config.toml
router_score = "sigmoid"
balance_loss = 0.0149
scale_expert_input = true
rope_theta = 10000.0
max_grad_norm = 2.0
Below are experts of layer 6 (counted from 0) of a mixture-of-experts language model. Rows are named gate (a neuron's input weights, with its number), up (a neuron's input weights, with its number) and show model dimensions 128-255. Each number is 128 + 24 x the weight over its row's rms, rounded and kept within 0 to 255. Numbers have three digits each.
Before each expert's rows: a language model's description of what the expert responds to. This comes from a sample of Wikipedia text that the model never trained on.

# expert 1
It responds to: Pieces of French, Spanish and Portuguese names and particles (de, von, Santa, Mont), plus month names and numbers in dates or measurements.
gate0:124096137126123139120135129175105166140084123114106118141120116081128147116091112134143113058127113157138099120121103131155109102113138124097145184130135107144110149142127117133146127120194095120141131150174106138155077102162142163099138146157109132126144137105157090177118130157093104133119132084089113090133134122119100107099163104117133132093088117142122120128121171158130158122125
up0:139133157141097170104098132141140168121085137132111099121102130090153097136136125119156153092131088142120099116119140145132125133094119145112139107166182113118158163129145126158108139164182109129146114152150111143123128100140107098078150135115081199134141149099130131172093105099164138158093135070119144139149137178151143181123113166137135102129139123098099124099103163134112147156101
gate1:094143120119114128146171091118133169115149108138111137119114141110112065113113131144107134132072132105168096108110065103155161163123122125132123152120122136129099142104131127148125148131108174113146147077123113096099133126112155091096146099151148124137135137121161091152095089147169129113198159092121088136123116075127140123137128091131122111185093082141106171102143145129134138110114
up1:167135115100132120145147124110133137144151129108115126128135151121122170116121129114157146119154132156126127080142087112099105111124139136085088119120099127102107127094116179169167078120122139094108135115104154131126070134138124122085156070103087171124116168157138147123115100149132108145202099089148148114088142143112140186146131160146126137133127125105151128118095115112086139142134
gate2:137116136138104099129181104107183147086139124107089147119112147123106111144166137115124154125104136124150094097156116091137143114116074130149128120130122117122148130150122133144164138110111130169097168108149130139104104163165144145154124138102105136153094126100125129112099136132155130166138100139139093151109116160156148191088134155092121127128120111138117129118092169162111120135128
up2:124152112107153132138125158087103133146141117123056102139174084120159145148104117131138155115155144132186107122128173120133129147096129122127133086089151149109166133146141144117120121129122169113179118113121140129108083086135128137103130080162128132071142101145124134071109119153132158128088114166083148099136163111144112130136111109135179072157162108117096131086102118084097081110168
gate3:147153125100139137157106104094141156148158150136056131100092107122133165139113104160118129128123119133141151136113076124098144131125128137109134142126115141134146110130149137149152092183147118128125115141118119145158138128116133110120085127174159125158130099099150185130140148153094106113096120160122166119134106138131150122088145159121135155143123134141117071121124063111096126177126
up3:138089133105117136090106103136138143184134108105148120084117175123156110157141088126129106106108084107131154179105145135110134122107137118141156100171157128135083136119119138122127173099125140143167118106153082079144160135163106150093109173103137114121115095111150115134116095116106145151136103150108143157139137135149146120131162098118124141133108163124099136104140111124143123129149
gate4:178095129127109156131110109108137139144112139152119161141119112087119147172089125106108147130095112112086175144135163147165118146121116147106113090101145100143154177114141133127176131139078143121100129121142149165131150144140141096120124150157125119162155167124098160109140105104084133102132156140152137129135130111135121098122141124119131094104139129133124115141143122124122127174098
up4:150134149118085169139118146109122131069119125126130141146106145141124146148118105126132165084154122142175138147151189114137087103131141101155114199161125143128145131140080112127100161108136150157136107197146129128074112138167136137091112152142166118138154082118134110143043121123094159128129108158096120115144119114125109148135127144118125129134150129116132128110141153146153154122156
gate5:099151141132147152097152169133152096152163152142124121127107104105129092157102093106149106146155102127086158098100122098132118158178059119116115085106130145117105113167165151126171072136132151169108116121098120069131157165127135141145122142163115066162074131108175147104113181136125121135123122128124083160118142188103110120095126143139138158108177114125142152127120153179099138138144
up5:121103138101141139106080090122079105127085132139143113133133129154151151155129118158135144170145154117156097120119145157122099118088147148118136131123159085167101180133102132130078176132099166135107116091132149129165122133096133108116121139116139128153131084154113148133175137133107120121137101146117132111115093109192100148097201089095136142149116150144162100133126072162151131123142
gate6:098086115081129096147157161133109119170121105121123157119090161169125129081148100117139116178112110110135104113161127154127183156105117154127096121146175130099105124090139130166167108099108143100172142138102133132121108152137143137126118152181092160131091108139205162159104121128112126125151084121127144148105135102138115096121148101148109106121143118165122117145112142136123127170111
up6:077137049135163139110116111108120119108155111109129160107106138112123142150138130147148131112103112175148131168168117122141116165107141160112147115106128103141089120158137101131137112147093123133141128137123119134130101160151126112127121124128123103124111155094105132094123104152119111119204102151114104113110084100113128143158091102122177117100156128139104100146094153147099147158095
gate7:112154125110096130155162119156131126124083151109100140148123110096139151177141107141145139116140137084133142127147102107118185109119151164124125133069092138152105165106102166113110127129176065118102109144141123132141102130145099073065109121147139150127132147160077148104156143113131148126113151127141098120137125117135171133128114135142108141085084098136136125115143133148141138123128
up7:121148115100090104120152132151141122133131124114127092142110142130136125153100138105140099131173128145119119112156109185097159123146122111107116156116094123123119150143132168132155083123168142109114130181135087194066134145102151128126080160125085171150115163133123098062112152120175148116138116123122107145125073156153172119154123145138165189138143120125114133138112132164191177135133
gate8:131148173129118174097138139127165133127121139139132159118175119107149128164128086126119129101100172164162168096143115135112156135137167136151173142140129148130143143105146127122139152145107133146131125114129116114123108133119082163112110125159096145143143128109144131125123126110098190132116148114161116093131122100120142167142131098133169128095130123141135125123144133102129146119146
up8:108172124104123098162121141146115132125156121130127119174151148148167127102170083167182129148103191107100098126124115148080112129132124136116118118112132115139099069173127118180125108125112145136125087148116120094066151150151129134078142169077165107126145136133106093128101127123119103093126133103096137122124088138135118140136129131115131104113110115095166117117162129138093113116094
gate9:117127132103154135093091095131128130095112128116134121152122081081152097090159142147167148114105087099136086115076120160118129160145134131171136083118105117096115131131087124056121125180119155113146172087104128123139148086113070119143146125146146141129153134132140072110161082097107115121156160138129112152127145119148156119122148126090116111153110104074148098135159119133100130102126
up9:078150129113094119151105105102158148128154127121103152134123152150156164129070156160146157138123162131132100070130145132162109111146130137126129121158111128140151106146096086149135078123177165141139135183133102135130126116094149080091111100124129137136117127118121135136093175163153154128169141132112096109132136136150115168114139125167123107165156120125123130082156131134089122137072
gate10:107121167129134136142136143129144093188129134105112144111112105166122185188092118122151156107142143128144145153154139119078090169130132121139138122133143099073161116084090128082186151085129105132138135144159105115112110156110131183143115119095104134124121105131142121150100094090169117118136128077162124187124153104130158190126126084170124143146151123099110054123133105114095112145139
up10:098153089154094117105132151133121160146150119117156091152123132150121108110196109136145116084146135122188116105127127122139134136098082125130153163131124145124113093114158095083111084163149158120103144139123127159128179133144082125087115083126149132168139122106097112106115166123131103138114163121149141118111136121136111074117165129120117144139138133173124179132104115142130147123100
gate11:163142127193110169147122124115138121126097160149120128116093099141143131129113120162145152097131100111154087104131153146087136159151144161122118100102140156123127145119108121156106161090131140173145091143148109101096146136112112088110137104156085122144129083067117150113114155115094146186146172091132141169087090084097119138134124118122107129150123095104179119121169100146123155112102
up11:116124136133124179196123102093118129074121152141142121149174119127121142116077140142088182078106082129122144140126171139079127160124147128090134135109086126117147135115140170139139107136101150144147111105121136160083158097120128179158111146122120129190147107094117135093102144134130125163111133119166099146155123100143131149145159122138148106119119130060119130123090119131168162121091
gate12:109149142135159128129111129127159088110168125123122101107102132155109122135090124127115127140145132157155096123130111104086125182151187156134122139081131191119143089134114100088122099131094177122129155111099137123144116145157149110121131102164113084126110091134134098080113156148145140110116122109106105105134143177170150118057133110153153133106145134155149133125115168105131119084154
up12:145155125112170127147151145150111079145139104094138174097148121127148106133096128185179131078095176142116099141105102123121161115171121171158141124126089126134196127170131159102167133122150139125126137097090161102154140113113133105125120125118150111107098105108092119176125132101125133132122121122104126125132149132134150075160141087151108112120181106139140111107150092115130115100128
gate13:119130110116141106169161176142126126091121152094105112151099108124175136114121135136159101112112118071132131143146137130150171138119093088138144100144132155163159090123184116136140131134132144158122134109091121169166157145129144108135094166123150150100169134081101138102154098112126177142149119113133124183157136151186122143157144115159121110111103088124150134152112142138123079147116
up13:139128144093124158140112150146119155133105117111146151125108156130136151110144138152129119119085106148120127098151102111074087128119156105111143150162129087063094145139087187131127185111185124133109115142114130148169151120107133148165119123083159102144115123102120146122123129108090117120154125111175151130126124150105102075099105148122102130172164149133138136154134113102131147062138
gate14:101106137080110126132176123107117087150076149117111092103089127126178084091160142138086134133097106111125121136125124176130150111102149097090118127166114142141170147134132102149123124124090124164173141120074141117155171115109108140156091124112129130111132115113140136099097085114156147148081096083159116094113148137119111089127158117154113114145141117117102098171135127166140125125150
up14:122183144140123141120119127157146120136116133148124097137131111094113127141136149132091155105170168133145122148195156159128131113150135101145147129117096154129123141118105112082131123133118136131171123139070164131163127123167189139170117162135119148102094111135161132148135084179141148133114126058152108105146125145124128136122156116200120096130123134171132150124144163129124098142148
gate15:136098154148103148117126173126110117153139106147129159143121167115133102112098061146067135174120111160173107127113131133127150121188102191119120161141098139126114136155119138150107144136107123133100116100167157131146065116109138108129077153139150087170122140138136133139086136110137124123128132115106117122114167133179122156111142118129160106132181154092128111142081132163136127140143
up15:159122119113135137130120119096116127162155146151142128087145120134104109168112139152155154178119151145097151141140152134105146124147097110131124111129130151127093097133139143113119159143143148088156136107126118154123136135142125089127107123132119140163138147115144101110145070138100139113166071153120095081097132140106131085130103172155116114109142120120114099143118129142145128133121
gate16:120114105112132125154138162125121161119124087090108126103141136131130128090124193137076152134166105178140154126172122150114163143132144136136105131153088087112150095103114129096133084157147085131138125128122103153144098126129106139145083129110132107178125159152137141121127163107146110125108108110135183120124107135125099086152158086143101132090114124140178135144176132164132116153127
up16:124104120134135131108114146164134155096106085162122124096117150192150090134114137111096131125144090153145132132117130151128118114157099175128105095125149167152150112130141160133083151089150108126102155129098134160111145178146098105143126089079128156139143065098138087110101168136118099092124088126117133079162141154122139154137170122123096131104155141137141183128166151144100129126152

# expert 4
It responds to: Opening pieces of split words (sh, sm, m, un, det) in narrative prose, plus and, or, well, no, to.
gate0:152111155154093134106115131179108197118137126136103110134131126109133152162060139133095122085112096071090086125140114143130135116130134150104155125126148133149134190147159136126145109131152092134157122141162155130118117117106173172137117100146121087150144128114143119156089109130084104116106138123109117088124119146124133122089161101125115112113097102134155129127090145136163149127138
up0:167135144149087163141112137140129170098097140132170106130098108128128091125130126113157135125130142126097102148105118136190138144062093148100116151160193084122138120136139137141094144160120136130130122117147127179075132105132123125137139107103123139148159104146137118138082106155159129133107106087118144143128132184106146136129083128149141137125132117103116118107139157195106118131111
gate1:128137119127113127168130152135148116098170079116075133085104109127106126119097134142092116130082128113136125138112103076113137146144130146100120171123131141094086118092118128138095100132093169136160114069137133128100131098133184110117116102158172133124147157137109099144110085117130124150161115098135107145157106111123100169160110096128116120147150073122112102119150109162117109137087
up1:165115135111115131094161142106174142130151124122109113101157175166126168148146141114160138148133117181130116097132089109118071109110133113077091134143140106126144115108101163120164071140102120100133144130093143144083083111173123139092106101105107168108102156116145106145155095128077134134162113124148146114108094130132118151145151140152126159153144137137125126193107076112070122158098
gate2:129114141112124093152159138104138112108114077135077131130130170149138134132145125114115103143133148121155132088138114114131150104163114171204162110119133096114148122154127148148154105150146142176092144105123146162113104148136154140159169114115130115165096099106109146127119158085141135127114104148128101121099131145125132166125157153103134169120145096158134169148126162164133113093111
up2:128141135138147130126157145109112097149204116156068107120155103120110146136121107102121134134116134149093122107147147119118142117106148113142119115095143111090156127162115147119139102134131123052159124101114175165115109097149176150115122070166127144100125092167123093088106155117132131098114127128102161119139096121112138066097119110156143101106132121135138136082126138059114104122195
gate3:172193130127114127130073123125170144125128130149102113103104120154160178105143125147131154091116100095120129117135137129121094120130121122094151175139151111139100133143114094165162126147177154089119088089115132116134157130132160122159102088162114155105146098099153146130142115149152139100112142156144094123142143146118152105084108140140085122142171075133124111156137065129093125150134
up3:150071099133097156096094121136101115187124131123161120115123193110123102182135133110121152158115117114114130159087117128115098145078159105130142110147172163091127152091160169136122139121094160118126114082177094102138120133153124161071113138082151154121084113098143110128108057128146146147096119123129144148111128142134139114113169103108124160133122134077117118122146150127151151089138
gate4:144117123132098177086107142171104119117133131122123182117143128125133143147112163126117154128080120109069159167184123145143141141119120148115161091108137103132130150120130142144131111122102114105083111132118115143147145144120133103138125157139145089103124148108118112155112129098104128080117171134156135106136128141172111136118151149115107105127159133116120118130115124109105119139107
up4:155129129111093137111134120119142104113137136143116157120109148117110125134098115153128166109179127139145135084119145069152098111149154113154111187149152156150125138166084155126099135142131144150132138140165133144103117129137150152079109157116100124125154144158119122059065111130128131139128113163081117120132106105144100070118136160090115135149134151144115165147172159110124136113137
gate5:081146140121132178136141148119192101126123138182127121129130131109124110142108141130176111157177097137142123132061095106118148156221082082139103067127128143145088116126140128147130133151131113158110115116140115080144126159125113153127119127159118112167085150084142135107128135137118110130115141114134124178118163157126116144123120113141150144126156148062147155157146173156113159153135
up5:121106111135158138105136103131118132111141121140148108141119154135152108124115118132087152156075149099118136136145153165093110131080139158151138155129139112174090148129114117135103155120129177127106132092122134134138147135075122111106090101137106132148159113164124143121124163145067138123170136151126127103133114131144144126103156121132114142126142143168129108112128085141148127137137
gate6:069102117115112135161180147148145163159143070092107156137098146133096161100119124122154100161124144145106153126162112151126136145153117144082106099124173119116118116075096110170152080117116129132150166134143168137127127174122142139140108125153133111152119125130183134171116109136105166147114094082150127138132162123118126097130141120134140114125160088170169103136085141121132126108121
up6:139137054163164145127163130127110110136150086127117144122135131137149121110118088145140117154105095147165134134151139093135101163129178104108181112118103099138085118115148089151140127125096111102136113122130144109107137164155114128145104137124086071138161142141142130141145115174117096114153131154153103142094111114107157145128153141081141129140185134137107112138082148133075143151073
gate7:113145138141107149168101134160100117135098112118103125113139081078151159131158149126156143119118117095139171119182136132117166106147176182145151118091110153136103165126139134093095144144160082106114116157120149113113116150107107126092117143113098137081116108160127185161125113121115140096082171163141071099169151125159163114126138113096099122096087108122159079093116134120142123145110
up7:114156133100076139120098131144110129112106094121122111156109121100150141134138142141146105115170157118111142099169113144108112110159155145124143152140145130087102116162117095121138125134148144088107149152126130140104128154103116146137083133123121148118126144110162150092118127151165121095102116146116115096095128136124179114170133165134129172140147095112103128125124108146189122089091
gate8:191134174120091176120128152146165126129104135156106114142139099137085125140115050146093136101113143163123120111142126138118129100114156138151132147126129130159165127089116127162137170148144165136107130140117144119154089122126076130146135145135088122128114131106187082080122140105122153107129178122140138086138127095151121126154152136172180156115116101118126117111139108113139137116117
up8:119147119116119127116119106133106162090150085115104140150155176116159092083149073108090139120129156144105135126124152126098122135144105099086117135106132115144127103177107122140104130129133092175132086127079121093093161115166166101091125106080114122117129125143120118132098146123106112105090113134111098104132096149117089142128122103107117153141104140112165117117171102137136120169130
gate9:120131147151181114143094141125151114113108130122097116138098124138170112085139109140193136096098118097104112134110120109143149180117090114138112096125087117094139111152091134093117131151108104125162146110111139124159146099111117126165114129143123129094159127144135111155158118121109110108134165148149111132125089096151172119116114182114161103161137093125132113145164112130123139123139
up9:088136156068154123128125108097133129106170118114139116144130164161131165150101131156111155098125142148099125116151152164133131136125158143115102104149117134134163115128128152132146121129167173157134111189126133133110141087117136100121123097122106101148137141151140138145128157125123107104148114122123126118148122120159094170136129142171111094127140129128088106081102105118091119132107
gate10:128108164126106149146161127142149083168113104127117104135114097139133164188136121156113129124137126130115152164167141148091106127096142147145162162148131123110153123111104114112189146133149159140129106119141135120088146122123128129134114112121132122114107177109175127129101106134174157136150145113152106178148131136172165159131123104151147117142132141111129033098138110105101120106124
up10:092163117151082103119083140145106147127162109128127115140116159142094113119155136112117111116186142110158140097110129138118156128106112114145151184082158100111101104154110083125117089133147114134132129150139123110125145125139089146123103121099129111151154101116098110120067162112148116111123135108160161104126164149103123138141148144142119142140138128116144167171121123137149153111133
gate11:171131125157143128143147136120171128098092128114100121083119106148128135145079107140102154104129103150139093081120117108113167145138142145130116132131119163109124154123134120136130138129110125125122103144159127067133158145093126111137114107130123136109117122127125152136126163115127100209136173103126175116076115111137090157119118134123102148147142104104140139120188094135130116125106
up11:104115175100145124146113118153127111133092144147139125160140104097131106121118101150118169108129102126113143093104130133084137150112121129144110134106114132160139136159147161117107126166108129110151101094086092137111142109141152173195117121083109104154112111122106149095103155126142146130077109133139093164198142088147160115123148097130130104112123142059076158126098121115153132117103
gate12:141101097138110097147090130159141096129141110118116082115078124167114136126100129100132149126151121177163125106147092098144156142110153135142142137094119132105167106153119104127092107140091140103131198119113114151145128130190149112102116128168150089117113117112158091116087159159128134111166155116114141132107144108172143128051142133139127138115152134154128128079139125105138129094132
up12:136137105116114128118171158152080112099109106115136145119126124123153124147125117135117105078111139152144111149107105118113138159135153144138107143137093109122193113163122174103185134147103132103091136074110147088148143128097127121134141113168163131135092101120106111143157135108140126099131145127114105132122136115122177075136145084123119150108153108135099126093140067105126142119143
gate13:092131106119169115120157157155141169107131125058109112125096115122132137097115138096117111164125152109087151130127117141164182127098096084151150104129128177174142136168138127140163120139133148149117153120100146158147131126136146119137121161130114146104136091115070110084118119092149143151181124128136122156144148132185092130143135139095118110137114101129131158141114127142132091140112
up13:132139149139127153139096155140125129153080166129159180152112137130109146115133141108151102097129127124126122132162125097079100155138154168095105093131106075073120110153132160118148153114113117160128108136138084096168149108120114160131105120118154099155115138095148136148131136148128124096142151119121174134145120122113119103138117132150099074112163116119155120164155123092137103108164
gate14:114116129100119080133195130102093080182100136115114088127095142138184129115140079154140133115131088128160114103102096144138177125091116117107155174167123123111118138141101103138115107111102146147129098115094147118143163135125117131173115132104144105128150170118134126102102091127171144104092113133138130109147137140115121140124168075184106141138143099153144121165131122180146091114162
up14:092149127153129104121173158146101121164110120130112113129148138137128123110104117128102127119212170149145094159146142130148135153174132145157149163113109107119086165132120111119112106119121120141133132135108117090112151137164160128136112201155141142138102160172162101124160110154137147140087122056129149113137144133131153130122150132159124152129124099146150134132160128144144094132169
gate15:152106136132114113140129185136118096148107139145131138117098127150138137121100090110121141128106121123157116138122090105117104104186108150143144106135072112097112128127112151118159121113118111137139094099132178147138088121164107115165108141122163112116140176143135164170106154123127147143148135114143161095135130158186132134176149102145107084122173123128136151137082097141137135118135
up15:154157109085124100150131139109090155166157141119101147099160116111095133113095125132188128173104135112119143122135147182127155145122098107136143100143098145117122081135123141127094096176119181092129122130123163145125138116139140110142101134169133122133128141115151103148152091159093133116174142167095134118110134131127113122153130157102119103119153112117147124108106131157164169118122
gate16:168115111144149141139175171116130121125143122141159145113093131137158142173101182146095124146120102158101125106152145159119158116158109120125084143127095153122108090106122176131096142171108080137132089136120114112148103133120139146093115097097114114130117132152149134132141152134144119106139075124118142145108131138123108069128145114155104132095108138134119144127140161147153078155098
up16:124106119132141108117106128162143103100115110150138132102121136156166123198122161133114088105129074159118125149116093119136111135124121149142107133150129175141161138174100115109093125102167072122103099143108115121144083140151118130159144118103162149120137106144169094140122110124097128108147093117084131085177105130110123156162163117136111124130154152136140173118147106115123110153157

# expert 0
It responds to: Sentence-final periods after bios and events, birth-sentence words like in or a, and digits or spaces inside table rows and coordinates.
gate0:172108129093114127150161136180117182138107152133132113105148130148136132127091127136116128098121068133113142124148112115144118124131116167101170177110150131139121158130139139115157128112157107125125136137155139138123119080186160180113127146142124106134143090114113111178075122169135135143061128124102108115148146143116147098094160113130126120129089122145146157141098142154150168111126
up0:143121159118131191118126152157145160104120140107140061115093121113150078160151112132141139117140114144116109135153129103185138128101142164125172138156206063104153148132156111118121151158149096149118129139161157157083189103164099126117138140094100144125137116121131104153076129171136120141082117100106110150148148179146122160150119162122123093120133119122129145078117143159143150128099
gate1:114146109122106121147160094131147137122163106097121119130114106092087106125142146157094126122082128097125109125142073111085106154091083153120109131126129133083111121090146129113129106123074157136136162082127102129103126134096148106118123111176133111145117149137159111165102104138131116114158127113154106148091128072085101110177156129129110151142118094121101135136166118119117091132147
up1:118092126093130137091163155122127147148118138141111105116134156168105169131115154123142146110131088150138103118121131128099131119097146123110133131130139108134146132089104160166171106119125133124114097114097126108081096090180137138113137057129088157156130166124140134131145116109109103119202143105131127112129122161111137192148132129164139129164143114095150148159107104116106140165126
gate2:143122096131103073137136132138180146088117100104111162096122137109148118141141118114123136117116139119150128141172071120181134102148135135176142137111157104159139131157127115129183148097133133204115158120140105136108122147144163149139134114108138115144071127110153119134109111128148132169129127139139062120096103122159124194111145143107125152136141076101105138096095147149133139114094
up2:093098137117165134133172137114120120139163129136085128161194080150113116137077119122163161134143128142154120117103162120100125123098151121111132106127144133117138129146135126082114099134119130050145103122134128147132083102129136130089111110145140137094140110159130142118121140171144149116105135126115172131139138127094130108121130150126116086101134147135137127108111129093093060138146
gate3:168117097118140120106112119135174117148131137133108106107093112167163149117121124147148128104077139120143108116164129130136135119143148147109093175123131125128149113123125139129108115141174118089115110137126142165144153155106149130159120094147117143110144113069128161152161145173135091105165122140156145118096122140127136129094102139174122122149136108099127102133103097118086118136112
up3:102088130101117127092094132129102114176145135120122110104124173143143125152124155118110112130115090132100136161145156106091125110078144098165167125150164167097112160103155191131134152137101141155171112119151100117171141150164125143079164127116100119130124089104136109125134079134109149155120120135106125171117140115140146093132127067088118142121087142104097130113137166120123131125155
gate4:154132138162115150092106092155122179116136121140094171104113087139128131192135138139131143123119121149073160156132143118160147120097135126144126116154135095146126144142184099109117138139032130102094088126140157127158145164155143114140162147145111151093140148134133139156145104132098146128125144164164142089111128147132123132124081094143133120095141117109132153129108114118125132133127
up4:166140133105070186116143078108128120100126119144160179138114138135119137111097101127120164078146147131177116136139129113138096094138160116143089164179118140121134165116067135115092165098142130134161114158128142100068119141108114099099132107100110129134154120150144114103067107179143144122132121141095138101122109100092090165097167158091129101125131148149101144122153133104107152142165
gate5:058144154112127133131140147114183124120123147146140169118082155114118100123130110157187087145161134117107109129096137094057124108159098139127111107115136141110082090140147148130138122117130139172124123151124133085121153131112117157128148142180103104166127143095179153112119143152095136115130147127115113179131142173120135101125144128172123136137169164092158172135145142177094143138146
up5:143084115128137152120108109125094080142126075124120121139154170139131107142106137136127144147114136110133120097136117135162117148084136109188125142111134090186094175124079117139107143139092120164115113072138140128143137115112103145087081118126129088117162110139104122118172161163125136126180120166093149101094118073129108126128164116122138118129152146141136072131116100118119120136120
gate6:066092089139158121149122117134107109156140088109141122143090166126149128082130161156123099184135140162112134117170095183123150150141125124103113113130185091107114130053132130140161076094104144095180140124107147154155085142108134174147133121174123116113110102136175147155099116137114125134131099080131103132138156126131107087121153115155120155122152141179164101125109134150097140114105
up6:112168064139146152151147123120093119141119094112137150151128130125149130114134141180130127106089109174141129146169157129133112187090150101116172131115098113139121131128148114139154123109100156114134135103102109120106135168157168123156110111148097116123147170095113135096148107111121117083151094138129110104107128112095163143155105107144182104083149130115137116184107176108074140143095
gate7:102159134132100120165148130138133117100091162129090135142134081104135107134146119141168127131144109103143131111177124119143145133111167164136117159105121130147097129126095120109101160123170105103134115127167126131155094134107134114075105097116155104117131139169094136138120112137126150127096179134167143115144138117182147128112158128103106100084089130122165116107147138121116146099117
up7:137132103144065126108121144141121152154099096125147133155131113103177151117084103140162115118154129158128129106172110148083123088139142156109120152142134114128094137139105132098141130109130148091133122151159088168073122127080135157106114153124088153150148146085143138102127129111133140145164117146139141128148090113101177148124156152099146155119117105131100131114124105137191156112093
gate8:146119148123139163110130137139159117127121146104102145164188110103151112138133059114140112158101175107133119144121118142125102121125154141160154155123139159141134155087154129168119193149153151162106105138142124151135142136118086140118133116151110128165109147147158113100107116111075149146152167112148154089115153087143129147140110117124150139107113135114150103117147139109163129115123
up8:105176122125121152136108143133136128117149110094102138139158151136163106139164090140125076144142138150127096134146147104110123155121151119094150128165130113134090075191106117142096141114125119126119081138093131106086183130129165099081127120125128106120126117140116119182112128122116153120130124125130163142098125130111098155132112126101142107133101148099154096086160084139108112129110
gate9:128160150138158140122105111104131134088112107155109130145142097145143090083153136131157133090080086117131129125083132162139130139170127106145149155100107123084114108156136141094111146145107125118141163078102143131160102117111098107165146110136126119149119126125137116121146151061105120081149193152152145162118156085133162133119152168116120119163108136094127110119152099151122143164146
up9:104150150130119124133111104097136148161185127126116155123141147115149145157107140154148145121131131147135127128147130155142118099096125139120151099142149124152151122129126130148123118166210183118141115152128125124144136113105096146124139100135142120125147133134086131150098141144122131100140097120115104137142119094136111160098125140168138110121143125144098124105149135114102114139106
gate10:151079127127146139149155133107133078161129134125104116121123130119143183172130095148129129123152150110115163155156148160081099157106139119160145088119159116130149117123100128117166183091133143119139104143138128095099119146116136153154147113096133121119107146116136114158135114082133130137137150115137116155125121133176179175110113114164127127121149148116081017116140117141062131141149
up10:092189106164081097082121125101131173109139124139172094138137112132118143099149117086140138136140146138160122113137106121105148151141117136136146148105130143124106110134133105099115115154174117125074151142163149123138109141127109126089108129150140148163132119108095114083101176150144104163144117105192141148119146136095104114107153147099100123120136110129128184152141153148155164143115
gate11:165139103166139135127079099106144143106090146135138128138117090128129150170100074113122155095103130132139134093104132145117131146137120160157134085129106153092128141141107143091105152145120119108118085128140119076106137131096134099119119152177116123102132082093135136140120131099149123168094196103119161140110111117125125131136122130115129092102141115088167116105160128159123134103134
up11:135142165103143162152132083118149147132094158146117120144138118143140147117089123113128190109132080124124155132141170118105089122112167147128122145116106124103147103166135156123119120179150118128146118093098108137131127138122119135164139132136159106154109130112142137134132138122142138142084129087128109130171120097156159127109168137109156104160137135045122141097129121134141128113107
gate12:131098153133112106161114158157165139084123120113102095135118161148136121144089161115134127149178128157157119105138116123110126143126135107170154129118115161106140109133114119147094099141114147113140139094109145186121137172167150108093130100174115108143117136094163098094123149166153144126150139141119119098081140138166170107082153121114156130134129134146128120108137114084130104091135
up12:166143176130158087151162166145093112114127100119133173132147109163149115137112125129168148121140149158114097143151075134120169154135115153162125128149084129117166117156124148099160144185122140088120156128101122124136150116124116145132131135134136113137126108087152134162134125164132139104177124129172107157117125116150137034158121100114112120156144106130122129113140065149135118110126
gate13:098148071135137106110191136120131143135141165104105120160120147120107166082120102130133116154133131097110155148118137153138162130112108112143153094127087160169151147118140123150149116158128136143117143106091149192180134136130161097124103180167133172100124083140078141156118107086132131151157113115108115158127134124198078147155153128146103106094114114141134126165116123116130078137096
up13:094133122136126145179117163156114171165115127142131165110124164152153139135137152127132110126085134152097114134126093109060119141101143126116127112150151103119081129120128147127129158099106092123137124108124120087151152164123146191127081082118141095134129149132167162105125150117145098127138153097182144132167141099099092108135098093122111077153198146126144112139156124116157120108128
gate14:150099103120108123113191105127093109153103140122114128172076137143164103128135159107155131134097114126139117091120097132126170145122124122107126162155150127129117112110148112115127123128125121155128090139090124111105134102139113152117132102083141090142092146124137115117128100119158133171099130114117155102107131155125090131145151083146083133125135114137132113147129134165127108123187
up14:115125115130145111154138101165133174134153116126117108142120144135092110152111152128147134113173145134130116169156139146152149159149137108132154116127065121114122167134116129104138138157104112113148142132068154132132093131131156128159107128135118135109094120148148124088139110174131147140101099096145099078133136106109106106109156109210135149116151102176125138083159163124102105098150
gate15:127111141137129121097135163143136136150101148123120130111109146129174117083110068137094155164123132186132148161070104113115104134169132169144137107146075089133117148114112138173132123131131131112137127099155141127145111124117125110173082150160174099171120138158161134135121170148126167152168135114085155125148128166196123119142162111130131127164155160107109182146076108176143143129130
up15:168104107092150126129108118123105174142110131122146147125146090124085161147113120148189126182111085169140102150122127144090154112135117110134138129091105104126083105097144123116101147165064161081147135105140157127122124106150132096104102142139144128161114156121104137132177090179128138090139107157092112110083165138113113086122132189092099091115128093093106107148130126151119146063161
gate16:135092122147167115138156134135079136122081103099131139112137123128163119151147116119089124130139133156091155104146140154130148102121091070109103112158124120133114084120114156097126143196143080129164100140146136140130108146092170169115120101106128110164124126135172120115124154104111143143143089115115157132114177116142063129100138111138095120071131163127136149100157144159133095165111
up16:139090090125140131115126143142114123122077103139137135101123104150182113152120129115110111111124092148162124127098130095117134097165107147130091098127122179168138114132110122087082126128154080113130157134139144144145155176161097143163137117066116127115134105133160083106122096151156125142138109100095127080130106132140139143173166083124078123164109109144141139128139140149138107107181